From a checkpoint of a small mixture-of-experts model trained on Wikipedia: 16.4M parameters, 4 picks a token.
Below are experts of layer 4 (counted from 0) of a mixture-of-experts language model. Rows are named router (the router's row for the expert), gate (a neuron's input weights, with its number), up (a neuron's input weights, with its number), down (a neuron's output weights, with its number) and show model dimensions 0-95. Each number is 50 + 10 x the weight over its row's rms, rounded and kept within 0 to 99.
After each expert's rows: "comes before" lists some tokens at least twice as common just after its tokens as in all text; "comes after" lists some tokens at least twice as common just before its tokens as in all text. This comes from a sample of Wikipedia text that the model never trained on. Tokens count by the router's weight.

# expert 35
router:56 46 48 38 57 41 34 42 58 43 37 33 50 46 56 67 54 48 41 70 57 36 45 47 37 46 50 48 39 35 36 64 34 50 53 38 52 37 32 51 43 72 46 50 44 40 48 45 64 57 42 49 50 41 38 55 41 56 40 63 41 47 62 73 57 61 32 66 49 57 50 33 46 59 53 46 27 40 62 41 50 60 58 57 48 47 51 45 52 39 54 41 38 62 43 60
gate0:45 31 62 48 44 42 59 46 68 73 61 52 49 59 33 28 74 81 57 27 46 46 52 55 55 58 44 56 45 53 56 45 48 54 50 47 53 48 45 41 60 20 51 51 49 50 56 53 34 51 57 51 41 58 42 49 51 43 51 45 60 40 42 52 48 58 59 43 51 49 47 36 64 51 33 51 35 49 51 54 60 58 55 58 56 49 50 43 60 44 62 50 55 52 22 42
up0:48 74 33 37 47 52 53 52 35 33 64 56 40 63 53 46 52 24 60 51 66 51 44 55 44 55 71 52 44 53 56 66 52 49 46 54 44 53 39 59 51 67 51 38 52 62 39 49 59 50 52 55 46 39 23 68 56 42 50 39 44 41 51 40 39 43 49 48 50 40 37 59 46 44 37 60 55 56 44 49 49 41 43 45 54 51 51 65 46 52 43 54 45 39 85 53
down0:45 61 59 34 65 56 54 47 48 37 55 49 42 60 26 56 43 59 52 40 40 62 53 45 45 58 44 52 58 51 35 53 49 36 57 43 36 60 60 44 47 64 59 58 65 56 26 39 51 43 51 78 44 33 44 48 69 72 48 31 50 60 43 59 49 53 57 47 72 41 48 56 51 44 39 49 42 44 57 45 54 50 44 56 56 40 71 47 44 49 46 32 48 59 62 53
gate1:47 50 43 45 49 54 51 52 61 75 47 54 51 55 60 37 46 64 52 42 65 45 60 57 64 41 37 49 58 50 41 47 47 46 72 58 61 60 52 44 58 55 63 46 46 40 67 44 42 45 56 51 46 56 60 36 59 35 42 62 52 42 36 46 52 53 55 49 39 46 34 44 48 42 44 49 63 72 46 46 54 43 41 51 51 49 48 45 37 73 58 56 06 56 43 53
up1:45 47 66 50 47 44 56 55 33 30 52 53 39 45 45 50 55 40 48 50 40 56 36 48 40 58 52 45 44 49 62 59 55 64 38 39 34 51 57 50 48 38 33 61 55 62 46 66 55 49 45 45 59 50 32 55 39 62 61 46 52 65 55 44 55 42 49 46 56 53 65 66 59 62 59 53 34 35 48 60 48 54 54 44 48 57 45 57 45 39 28 46 94 50 55 44
down1:53 58 60 51 68 45 41 46 44 46 42 59 56 40 63 52 47 37 59 61 59 65 57 74 53 43 44 67 54 59 31 50 49 66 36 61 48 62 62 43 57 37 49 57 46 72 38 50 49 55 52 36 53 54 56 54 45 57 52 56 52 42 36 64 63 76 51 51 58 64 50 48 42 41 33 49 59 47 55 50 57 47 63 49 40 74 55 43 54 43 25 61 62 53 49 48
comes before: "The", "==", "===", "-", "In ", "In"
comes after: ".", "==", " ==", "===", ")", " ==="

# expert 106
router:62 37 31 52 58 51 42 51 43 57 45 36 48 44 38 51 28 57 51 60 50 50 57 35 66 59 67 41 60 46 54 39 30 23 44 49 56 44 60 37 38 57 47 62 49 58 44 35 59 46 56 45 59 43 35 37 51 65 41 56 44 36 61 47 49 42 60 56 44 52 48 63 47 46 57 36 44 57 60 41 51 33 59 60 47 38 58 42 65 35 58 47 35 42 67 56
gate0:50 42 54 45 45 51 50 61 45 64 47 48 39 57 48 39 48 49 50 64 49 33 56 41 33 45 55 64 41 60 70 31 42 50 56 51 44 41 54 27 52 23 58 60 64 43 61 42 49 65 35 46 52 60 32 52 64 51 51 44 57 53 40 62 45 50 51 56 44 63 49 37 67 55 57 40 28 53 52 38 65 51 47 59 39 55 48 31 66 55 42 46 57 37 67 50
up0:45 45 55 59 47 52 52 64 46 50 48 51 48 49 60 59 69 43 43 45 55 34 41 60 49 59 47 58 55 56 47 60 60 56 37 58 58 53 56 43 59 45 46 54 57 34 35 56 48 45 70 75 30 45 55 56 50 42 45 50 29 43 47 28 37 37 58 46 42 53 34 50 48 34 56 71 60 61 32 63 41 56 39 44 79 42 45 56 51 54 45 57 44 54 33 52
down0:48 47 62 51 32 44 43 51 48 62 47 50 62 65 53 45 36 39 54 69 65 48 52 51 49 59 56 73 43 44 66 45 44 43 56 49 50 40 38 50 55 26 53 75 67 68 65 40 45 56 36 55 64 64 43 58 62 38 76 72 36 45 54 52 45 42 51 47 49 44 54 56 56 49 37 51 48 57 54 48 57 50 57 39 57 62 48 40 53 42 41 46 58 46 63 41
gate1:46 45 51 48 40 48 35 51 50 49 54 52 36 49 50 31 50 52 63 58 41 37 46 40 63 65 60 61 32 45 58 42 36 47 29 53 49 36 34 43 49 47 38 61 32 49 69 38 60 50 41 27 56 55 34 45 47 49 48 46 44 76 56 61 54 57 47 54 54 48 75 58 52 59 51 40 44 61 57 40 26 36 46 60 50 47 42 53 56 55 54 54 52 57 66 53
up1:55 65 48 47 54 58 59 44 39 55 49 51 65 45 46 72 53 56 51 38 46 67 42 53 40 29 62 50 67 54 38 71 64 56 44 54 51 49 44 71 59 60 66 34 57 47 38 56 31 53 56 60 44 58 62 47 42 62 48 56 60 33 44 45 37 45 38 45 49 49 32 45 41 40 57 36 59 32 43 57 64 50 65 42 51 54 58 41 43 54 51 39 38 46 31 50
down1:59 53 38 51 50 40 53 51 50 43 39 51 38 68 46 44 50 55 56 73 53 54 59 46 42 54 63 56 44 43 60 36 47 42 54 52 41 26 38 49 58 42 39 58 39 36 44 50 51 66 51 46 42 46 55 40 60 67 28 55 51 52 51 55 51 54 47 58 39 43 55 57 74 70 59 32 42 63 40 48 52 71 62 62 48 36 42 56 65 31 47 46 50 59 72 54
comes before: "\n", "===", "\n\n", "==", "The", "="
comes after: "\n\n", ".", "==", " |", "===", "\n"

# expert 38
router:64 60 50 54 60 42 31 61 49 23 58 37 41 33 49 62 38 52 43 49 46 38 44 39 45 42 47 33 38 39 42 49 38 58 50 40 39 53 67 39 30 64 46 40 56 42 45 58 60 52 45 59 45 26 45 41 47 62 54 54 50 61 61 40 67 59 37 59 60 57 57 66 45 53 59 46 48 46 71 51 46 59 46 60 38 52 61 44 43 37 47 36 49 44 56 59
gate0:54 70 51 60 53 38 59 26 56 43 50 39 54 46 27 58 58 67 59 54 42 47 57 47 56 62 56 53 48 49 49 57 46 49 69 50 45 80 50 55 44 40 58 68 46 47 23 39 47 49 46 57 60 56 69 60 48 50 55 60 52 62 37 48 41 47 68 42 52 40 56 53 44 36 47 55 51 50 61 50 70 42 38 48 46 55 55 51 43 62 49 55 42 56 75 56
up0:61 66 39 63 55 44 58 39 69 45 55 32 47 46 31 53 52 65 54 50 55 46 57 50 50 59 58 54 38 52 42 62 44 50 72 41 39 85 44 49 33 49 55 55 49 50 45 44 55 66 51 54 55 47 66 68 50 48 53 56 42 56 38 51 47 53 55 56 51 51 50 50 55 42 65 46 53 51 65 54 73 47 42 55 45 48 57 46 32 39 54 45 28 72 61 62
down0:40 52 58 46 50 44 49 55 49 53 55 46 46 42 29 48 48 73 50 41 24 34 49 41 52 43 56 59 59 58 37 54 49 51 42 59 48 45 56 53 36 53 34 52 53 44 45 58 45 40 72 51 38 63 61 51 44 69 59 60 53 52 61 32 65 54 51 54 49 45 53 54 55 67 60 32 55 61 52 64 46 54 51 52 62 59 56 70 73 64 59 30 49 46 36 34
gate1:54 42 59 35 53 59 52 52 34 54 72 37 49 52 62 53 49 62 37 48 37 39 49 65 48 51 36 42 52 43 53 35 50 61 77 55 49 59 63 42 46 41 60 62 47 58 62 57 61 40 56 58 47 39 32 55 61 39 65 68 50 71 52 63 48 58 55 51 57 68 50 51 34 43 53 51 57 63 60 43 37 61 34 49 51 52 35 53 50 57 55 44 52 42 72 46
up1:38 69 48 64 44 45 51 57 60 57 50 60 42 31 54 57 46 44 42 44 76 58 56 41 46 42 55 59 43 68 41 55 58 37 34 51 62 24 35 53 59 43 39 47 53 42 72 40 40 56 58 48 51 74 51 48 51 52 34 38 64 35 51 48 45 57 44 47 39 45 42 41 58 61 51 30 52 61 41 52 41 48 56 46 51 39 52 53 44 43 52 49 37 62 36 66
down1:44 37 46 47 56 59 70 54 43 45 61 41 59 45 54 49 66 45 71 58 48 68 56 53 73 48 46 61 63 30 52 44 54 63 55 49 36 50 54 51 48 43 54 62 67 39 44 46 57 50 50 62 45 49 40 50 35 44 71 49 47 53 49 57 65 45 50 43 51 55 41 46 52 45 62 65 59 68 29 23 43 47 37 48 33 59 34 54 52 61 40 41 51 55 42 43
comes before: "| ", "-", "|", "- ", "|  |", "  -"
comes after: " |", ")", " |  |", ".", " |  |  |", "\""

# expert 87
router:53 33 66 54 43 80 43 50 57 64 58 49 50 48 33 62 35 43 47 49 39 49 65 38 51 49 59 52 47 61 58 48 43 49 51 43 51 46 36 60 35 43 31 45 56 42 38 51 62 21 52 60 59 65 62 49 41 67 41 51 53 65 50 50 49 41 47 53 50 57 57 55 46 41 42 52 61 72 37 66 41 53 51 55 44 43 38 57 52 49 30 49 60 56 65 59
gate0:56 54 64 43 45 50 50 36 57 47 46 36 65 48 40 52 47 51 35 49 52 31 51 45 61 37 61 45 35 59 39 44 35 57 77 54 56 37 50 56 48 56 39 37 44 55 53 52 58 44 63 57 48 54 57 24 46 50 37 25 64 66 53 40 61 43 53 58 47 45 41 40 59 34 62 67 66 40 44 60 45 41 52 56 48 51 36 43 65 43 41 46 60 45 57 67
up0:64 52 55 43 65 59 53 35 63 65 41 47 55 46 50 68 34 51 72 53 43 49 52 46 55 54 51 44 56 38 46 54 54 63 36 61 34 65 43 37 58 37 66 34 48 51 42 41 44 57 40 43 55 49 28 65 52 50 49 48 26 48 50 54 38 52 49 60 51 52 66 61 44 52 55 32 35 48 62 55 42 51 61 36 47 33 68 59 46 35 45 46 58 53 45 67
down0:54 58 56 48 57 56 54 37 40 49 55 38 65 57 64 42 49 66 52 39 42 44 64 54 47 23 50 38 56 54 49 51 59 56 37 62 48 41 46 59 39 45 61 52 44 61 29 41 43 61 53 51 47 48 68 56 56 40 54 39 76 63 51 54 57 38 45 64 48 29 38 38 57 32 56 52 48 40 49 51 35 54 40 50 65 55 42 49 48 54 64 44 77 35 43 49
gate1:38 55 69 63 47 30 54 55 43 47 62 49 40 52 35 58 55 55 43 41 53 37 53 42 61 56 69 43 49 51 51 43 48 54 31 50 54 55 31 39 57 44 37 41 52 52 60 66 31 44 43 47 49 43 49 49 54 60 37 50 43 56 75 54 52 47 49 42 40 37 61 56 56 67 53 41 47 56 46 47 69 25 48 65 49 33 62 28 45 35 36 44 58 47 49 58
up1:35 46 54 65 40 25 42 57 39 36 56 52 41 56 29 46 63 62 40 42 60 30 57 43 55 57 57 48 50 59 42 46 52 42 29 54 57 53 29 55 47 44 35 50 55 61 60 59 36 51 55 51 49 41 50 40 54 54 46 49 42 57 74 55 49 48 51 39 47 40 49 45 58 51 45 43 65 57 50 53 59 32 54 79 50 31 62 34 44 41 40 44 53 42 53 54
down1:52 60 59 47 44 53 70 43 55 46 33 44 61 48 46 34 56 25 49 54 38 37 39 57 52 47 41 65 51 61 55 46 39 68 49 55 48 49 55 51 45 54 56 54 47 40 49 75 54 58 59 31 39 38 59 31 58 41 47 57 52 44 55 69 51 62 62 57 40 58 42 36 45 49 44 45 43 51 58 37 49 55 45 44 42 72 71 68 42 70 52 57 57 34 59 52
comes before: ":", ": ", "\n", "==", " of", " =="
comes after: "\n", "-", "|", "\n\n", "==", "- M"

# expert 11
router:56 44 43 64 41 43 30 58 52 58 45 44 36 47 41 67 46 49 38 56 59 49 69 38 51 38 61 35 49 47 65 51 56 45 51 56 44 59 54 43 54 58 42 47 50 58 38 77 42 57 63 56 52 45 42 61 52 62 44 40 55 44 64 43 48 73 62 47 62 53 63 54 40 48 37 50 61 59 54 63 39 39 64 53 34 40 55 31 60 41 63 27 51 37 42 58
gate0:61 46 45 52 69 56 60 58 49 54 54 47 37 62 36 42 50 57 55 66 55 44 52 41 45 50 48 54 51 61 40 32 37 61 64 46 45 50 34 50 30 30 53 46 62 51 50 49 46 54 35 63 55 47 60 74 35 54 54 58 70 54 63 36 58 45 48 55 45 63 50 38 68 70 43 37 39 44 59 55 57 50 48 38 35 46 45 68 49 46 46 37 66 51 37 39
up0:42 46 50 49 38 58 40 31 50 53 48 51 67 53 49 46 61 50 55 55 54 50 34 48 50 42 23 60 62 52 61 69 53 34 29 40 56 45 55 66 72 59 41 39 26 57 54 44 39 32 54 43 41 46 55 28 54 54 53 55 45 63 48 55 54 67 54 56 48 43 44 54 44 41 46 48 56 50 37 66 51 56 51 54 60 69 56 41 53 59 56 69 31 50 48 54
down0:44 60 41 46 47 41 52 62 68 51 48 48 52 44 59 60 54 44 46 45 55 75 55 63 56 62 49 31 49 49 43 92 57 59 34 45 51 54 46 55 60 41 24 51 54 62 43 51 42 40 44 61 45 54 64 43 58 64 45 43 54 58 42 33 58 51 65 51 54 46 65 57 46 42 44 52 61 49 43 63 44 30 55 49 44 44 41 44 68 48 50 50 36 45 57 58
gate1:17 60 63 58 51 39 41 54 34 44 65 19 44 43 45 61 38 45 39 26 44 52 62 51 47 34 57 48 57 47 57 56 52 47 53 57 62 57 69 46 48 37 44 48 56 63 31 67 50 52 63 45 51 51 52 46 46 50 40 42 53 58 49 47 46 59 68 51 46 49 61 57 44 58 33 53 66 57 45 61 41 58 54 57 42 41 61 34 51 45 54 34 49 45 59 55
up1:77 44 51 41 49 61 62 45 77 57 36 74 57 56 55 33 65 43 58 64 51 47 36 48 52 67 43 50 47 50 41 45 49 61 43 40 42 44 38 50 51 59 61 64 39 33 67 40 53 50 41 56 45 40 46 58 57 52 62 49 40 39 44 58 51 27 29 44 49 39 47 39 55 46 50 52 32 39 53 51 52 46 48 45 63 62 40 70 47 49 42 60 51 49 47 47
down1:67 48 48 28 47 32 26 46 42 41 51 34 55 55 44 50 50 35 62 52 40 56 53 43 38 44 57 41 49 40 54 53 39 30 48 29 56 51 41 59 37 44 35 43 43 63 48 63 54 38 40 56 49 34 42 63 41 62 45 54 41 53 49 54 48 60 67 54 62 38 40 61 52 48 56 53 53 45 48 65 67 57 58 53 58 31 34 53 68 57 47 52 48 52 58 70
comes before: "0", "1", "2", "3", "4", "5"
comes after: "0", "3", "1", "4", "5", "2"

# expert 16
router:56 36 55 45 64 56 44 41 57 51 50 50 33 37 49 30 43 54 43 55 46 54 64 50 57 34 37 50 54 41 53 48 49 34 53 76 65 38 57 68 56 38 45 66 46 55 57 33 42 43 40 40 60 66 41 34 54 46 37 54 57 54 46 57 71 65 71 45 56 61 57 58 50 48 41 35 43 37 42 48 38 44 45 38 42 39 44 39 51 60 63 41 39 52 53 58
gate0:52 71 55 50 41 58 50 53 71 48 60 51 43 43 67 43 41 57 53 36 55 55 48 46 63 45 39 40 67 46 46 45 48 52 56 45 41 47 64 58 64 38 66 55 46 28 50 53 18 48 51 32 42 55 50 35 74 45 38 43 44 56 53 53 75 65 56 45 53 58 59 50 39 48 34 45 43 37 40 50 64 53 47 47 66 50 57 52 41 63 46 44 57 47 51 51
up0:44 52 37 39 58 43 45 49 24 58 44 41 57 64 45 44 44 44 45 61 54 61 51 46 52 45 61 58 50 46 52 60 52 51 34 50 70 48 53 56 31 49 36 36 67 73 38 53 58 53 51 55 62 39 40 53 47 55 59 51 42 23 47 40 38 37 46 58 59 50 55 38 55 59 62 53 65 52 64 59 19 58 65 63 44 43 46 50 60 48 59 60 47 42 59 44
down0:56 59 33 35 50 36 42 52 49 48 34 48 47 52 62 43 61 52 63 53 55 60 50 63 39 57 38 69 54 54 42 62 39 54 44 50 40 35 41 59 49 43 51 56 37 43 57 46 54 36 50 34 41 63 30 29 35 59 48 53 36 56 53 51 40 34 46 50 42 63 45 37 53 47 46 46 33 57 54 72 47 58 35 59 65 45 39 59 27 51 50 41 30 45 43 50
gate1:42 47 44 51 46 49 64 49 53 57 49 42 61 59 51 54 51 34 57 34 48 49 61 47 53 43 48 47 89 32 63 57 50 43 61 58 61 54 52 49 44 65 66 30 58 38 51 50 59 46 57 46 30 48 41 47 64 55 63 47 65 40 44 54 62 54 63 54 57 46 31 41 58 30 51 51 38 59 51 69 45 46 34 41 52 41 63 51 63 46 49 54 56 42 64 37
up1:47 50 53 68 58 54 78 60 47 47 62 55 50 41 43 32 48 46 43 33 52 45 60 49 45 50 34 25 56 41 65 40 51 38 45 73 53 64 50 55 50 51 51 45 52 62 57 54 40 43 58 45 44 45 67 46 62 55 64 33 56 40 64 31 54 69 63 49 45 46 47 41 69 27 49 54 39 46 35 50 43 33 41 39 47 48 57 50 55 55 58 56 47 55 58 47
down1:59 49 52 38 72 54 56 63 49 53 47 42 33 66 44 44 50 59 41 46 56 41 45 67 61 47 50 42 46 71 53 57 53 45 39 72 43 50 55 33 33 58 61 65 57 69 51 44 63 54 59 41 47 57 37 50 51 39 59 56 25 59 58 33 61 38 50 41 43 62 35 59 46 44 52 45 73 58 49 51 57 62 52 60 62 43 62 51 35 53 44 59 37 48 52 46
comes before: "; ", "–", " | ", "0", "3", "1"
comes after: " | ", "; ", " ", "0", "3", "6"

# expert 14
router:50 53 46 58 54 56 54 55 56 52 67 44 58 34 67 40 46 41 42 52 48 55 71 48 41 35 33 34 60 36 49 49 59 36 48 47 56 52 50 46 53 42 54 55 52 60 34 58 34 26 58 53 54 53 50 40 40 27 38 55 61 63 57 29 54 62 63 49 31 31 34 46 64 43 45 48 57 54 48 46 37 50 51 27 53 42 46 42 38 46 53 56 46 54 68 47
gate0:60 52 48 52 46 54 47 42 81 56 54 53 46 38 46 46 65 45 71 49 37 65 38 37 57 49 48 47 60 39 50 45 58 48 57 42 55 61 42 60 52 40 46 42 59 71 34 38 63 41 29 63 60 44 56 51 32 50 48 53 59 59 55 46 56 48 74 55 33 38 49 50 38 42 46 57 46 50 33 59 53 39 53 35 51 43 64 53 47 56 28 54 60 33 55 57
up0:63 55 42 59 45 64 43 48 72 58 63 60 50 35 44 57 54 56 64 43 44 68 43 52 51 45 64 45 67 31 50 40 64 52 52 51 57 55 41 48 37 37 44 45 58 67 35 33 63 39 29 58 55 38 52 60 27 44 49 58 55 55 56 43 60 55 62 59 41 54 52 61 42 41 51 59 53 56 34 58 50 43 53 42 40 38 54 52 48 53 35 45 70 36 66 56
down0:45 60 38 61 55 44 36 49 28 44 29 49 57 53 50 56 62 54 51 50 30 69 56 42 49 33 78 61 64 57 54 36 36 36 45 39 50 30 39 60 44 65 42 43 42 51 58 62 56 49 48 50 40 60 53 52 50 49 33 59 70 41 45 55 65 54 56 63 39 40 57 56 47 50 41 43 55 59 35 43 47 64 51 51 44 41 39 70 51 45 48 46 41 51 47 46
gate1:37 54 50 46 67 58 38 44 55 43 56 59 50 50 61 44 31 72 52 61 49 55 59 53 41 50 44 61 43 43 57 58 56 48 54 47 55 54 66 43 43 45 47 43 67 66 44 58 40 54 61 53 48 29 43 42 49 48 45 45 37 60 59 44 45 47 36 68 23 56 61 59 44 57 46 52 75 71 62 52 28 63 64 36 46 41 51 47 59 41 54 46 62 44 57 38
up1:55 45 43 57 31 35 67 58 37 64 48 42 45 56 47 39 58 18 58 30 53 49 45 55 47 43 61 44 51 56 47 35 50 43 46 48 35 51 54 60 45 38 53 61 47 32 63 40 70 59 42 44 55 69 57 54 46 44 68 46 58 50 54 53 63 44 59 37 65 42 38 48 63 40 52 36 41 37 49 48 70 37 56 46 49 63 45 55 59 51 45 54 38 62 39 59
down1:56 56 40 60 31 46 46 36 63 37 45 39 44 44 67 60 56 50 56 49 53 63 69 67 52 56 47 46 54 48 57 50 65 36 55 61 60 55 62 63 45 34 46 42 56 58 45 47 37 33 44 60 36 57 51 40 53 44 43 66 49 37 50 45 45 52 57 48 44 42 40 69 42 62 57 50 50 51 59 62 30 78 48 40 49 39 53 30 49 52 56 62 50 58 66 70
comes before: "0", " | ", "–", "2", " |", " "
comes after: " | ", "0", " S", " V", " | S", " ("

# expert 114
router:49 49 42 54 56 60 50 58 51 35 57 40 57 54 59 38 50 41 58 55 35 46 57 44 46 60 46 37 60 52 58 53 46 37 49 58 49 52 41 50 60 48 53 68 36 55 42 32 64 43 65 47 25 46 66 39 61 59 44 39 39 51 36 33 45 49 56 65 55 63 49 56 59 31 72 66 54 32 56 46 49 48 66 35 52 52 42 69 67 41 40 53 36 42 44 40
gate0:42 59 39 64 58 50 55 57 54 33 62 56 61 51 41 41 62 50 45 41 34 49 43 36 38 62 31 60 43 57 35 67 45 55 45 61 55 59 48 64 55 58 40 64 41 72 32 38 44 48 47 36 40 41 51 39 55 57 51 54 57 59 31 45 67 42 47 61 56 50 42 53 52 24 59 59 46 44 55 45 66 56 45 55 61 42 40 53 36 42 45 61 63 51 45 70
up0:52 40 61 39 43 48 41 43 54 66 35 47 41 49 57 66 42 46 47 59 72 50 54 63 58 37 79 41 56 47 62 35 61 46 53 39 44 41 54 38 38 47 61 44 64 31 75 64 48 51 57 67 60 63 42 67 40 46 49 45 48 40 66 63 39 54 50 43 52 49 55 45 51 71 44 37 56 49 50 56 43 47 53 47 43 57 58 42 57 57 60 44 42 52 54 33
down0:48 32 32 51 45 50 44 65 56 51 50 64 52 48 77 52 57 62 52 59 43 63 30 63 32 50 37 52 49 51 50 52 56 46 33 48 62 64 61 48 47 48 42 52 52 65 58 48 59 29 55 66 50 44 74 61 35 50 33 45 53 64 44 49 53 49 69 38 52 36 40 35 42 40 70 43 55 51 46 58 52 40 56 54 50 65 57 42 46 59 57 49 46 63 50 58
gate1:66 44 22 54 47 56 72 62 55 60 42 57 60 52 58 37 40 50 64 47 46 50 41 44 49 56 69 47 46 62 48 30 37 48 41 47 46 43 56 54 44 50 52 46 63 49 51 55 75 46 46 52 55 54 56 67 32 61 46 59 51 40 61 33 44 39 42 45 60 54 47 49 48 56 50 39 41 78 40 55 54 49 51 31 71 39 51 57 64 50 52 64 57 53 45 64
up1:41 62 76 46 45 48 48 34 50 47 62 66 54 47 46 67 64 57 39 46 67 57 60 59 58 40 37 63 41 40 34 70 77 52 60 53 59 50 46 42 53 53 55 61 44 47 53 51 29 54 52 40 60 53 54 43 56 40 62 49 63 52 49 73 48 60 53 38 40 41 49 42 54 53 42 47 48 49 55 51 53 47 42 58 46 69 56 52 17 51 61 52 50 44 52 52
down1:76 52 61 74 49 57 61 61 54 64 64 53 49 49 60 55 52 37 50 50 68 45 52 45 53 43 50 45 58 54 40 67 62 53 43 41 38 35 47 54 56 59 49 49 51 51 56 38 58 70 58 44 36 59 61 52 46 40 55 28 46 45 49 51 56 47 52 44 62 48 64 48 56 57 43 55 56 56 40 69 69 34 68 65 66 46 48 51 52 50 56 53 34 42 22 47
comes before: ", ", " | ", ".", "–", ",", "th"
comes after: " | ", ", ", " ", ": ", " (", ") | "

# expert 23
router:67 62 57 39 58 45 42 62 53 44 60 53 39 51 53 49 39 51 51 29 53 57 44 42 45 41 63 42 40 51 58 71 55 46 27 52 45 47 72 49 44 47 52 44 56 41 47 58 53 58 46 50 41 64 47 51 38 50 56 44 58 35 51 32 61 69 66 49 62 48 64 62 64 60 54 37 48 33 59 52 65 61 51 41 30 62 59 40 44 40 47 40 61 35 39 38
gate0:50 43 52 55 58 66 54 33 72 57 52 52 65 62 38 55 49 51 48 31 60 39 36 49 45 50 55 42 51 43 54 59 51 46 43 57 52 52 60 43 51 49 61 29 53 49 52 47 52 38 77 54 35 34 62 48 48 38 58 37 30 26 57 39 49 79 45 56 42 41 59 47 32 47 43 48 61 51 56 63 67 52 60 43 46 51 52 49 54 52 63 44 49 43 50 63
up0:39 37 49 52 37 51 54 51 44 41 47 48 45 37 35 57 58 69 66 75 50 54 63 70 59 55 35 54 50 54 39 44 55 55 60 45 56 69 47 60 63 47 51 58 45 41 49 39 56 36 40 50 53 62 60 52 51 50 55 66 51 29 47 44 46 33 48 33 45 38 45 57 71 32 50 56 54 53 39 38 48 42 51 65 57 49 56 60 26 46 38 58 35 55 39 51
down0:25 49 34 42 44 55 53 37 47 52 44 51 51 44 52 65 55 40 50 56 33 38 54 47 61 25 62 40 61 54 45 32 40 61 58 35 43 52 53 58 66 65 55 58 34 50 33 56 50 50 54 59 41 54 40 54 51 51 27 41 37 65 58 53 47 70 45 56 41 59 39 56 29 55 68 51 49 40 56 32 42 49 44 59 46 43 57 61 48 57 41 49 46 38 57 45
gate1:49 44 54 42 48 51 65 40 51 49 43 57 48 59 36 44 53 52 63 41 49 64 48 48 63 60 42 52 67 53 54 65 49 48 52 51 65 40 44 45 54 46 57 40 74 50 17 30 53 56 43 47 48 25 52 44 55 56 74 35 58 33 40 41 39 58 44 54 54 61 56 48 59 58 36 46 53 30 42 61 65 62 57 59 44 41 46 49 45 45 61 54 54 52 67 42
up1:52 49 55 53 49 52 60 50 45 53 53 60 39 58 35 39 48 63 50 41 50 63 51 43 54 62 54 42 52 47 52 65 45 48 53 60 61 50 46 41 63 45 60 44 70 56 21 35 50 58 35 52 48 23 59 47 54 56 68 34 59 33 48 33 44 63 56 54 43 65 58 59 60 65 45 37 58 32 42 58 72 50 58 50 40 37 52 50 48 37 63 51 64 57 45 42
down1:39 59 51 55 55 40 65 54 47 51 58 51 42 66 49 44 47 47 50 59 54 57 33 54 51 44 45 61 66 59 60 55 32 56 62 64 49 50 48 51 59 54 64 31 63 65 38 46 48 62 18 57 63 64 51 34 50 45 51 41 46 33 60 37 47 38 47 40 56 68 57 54 43 55 62 69 49 38 39 55 38 53 53 48 49 48 65 54 54 51 72 55 57 69 48 61
comes before: "| ", "|", "-", "|  |", "- ", "| S"
comes after: " |", " |  |", ")", " |  |  |", ") |", "% |"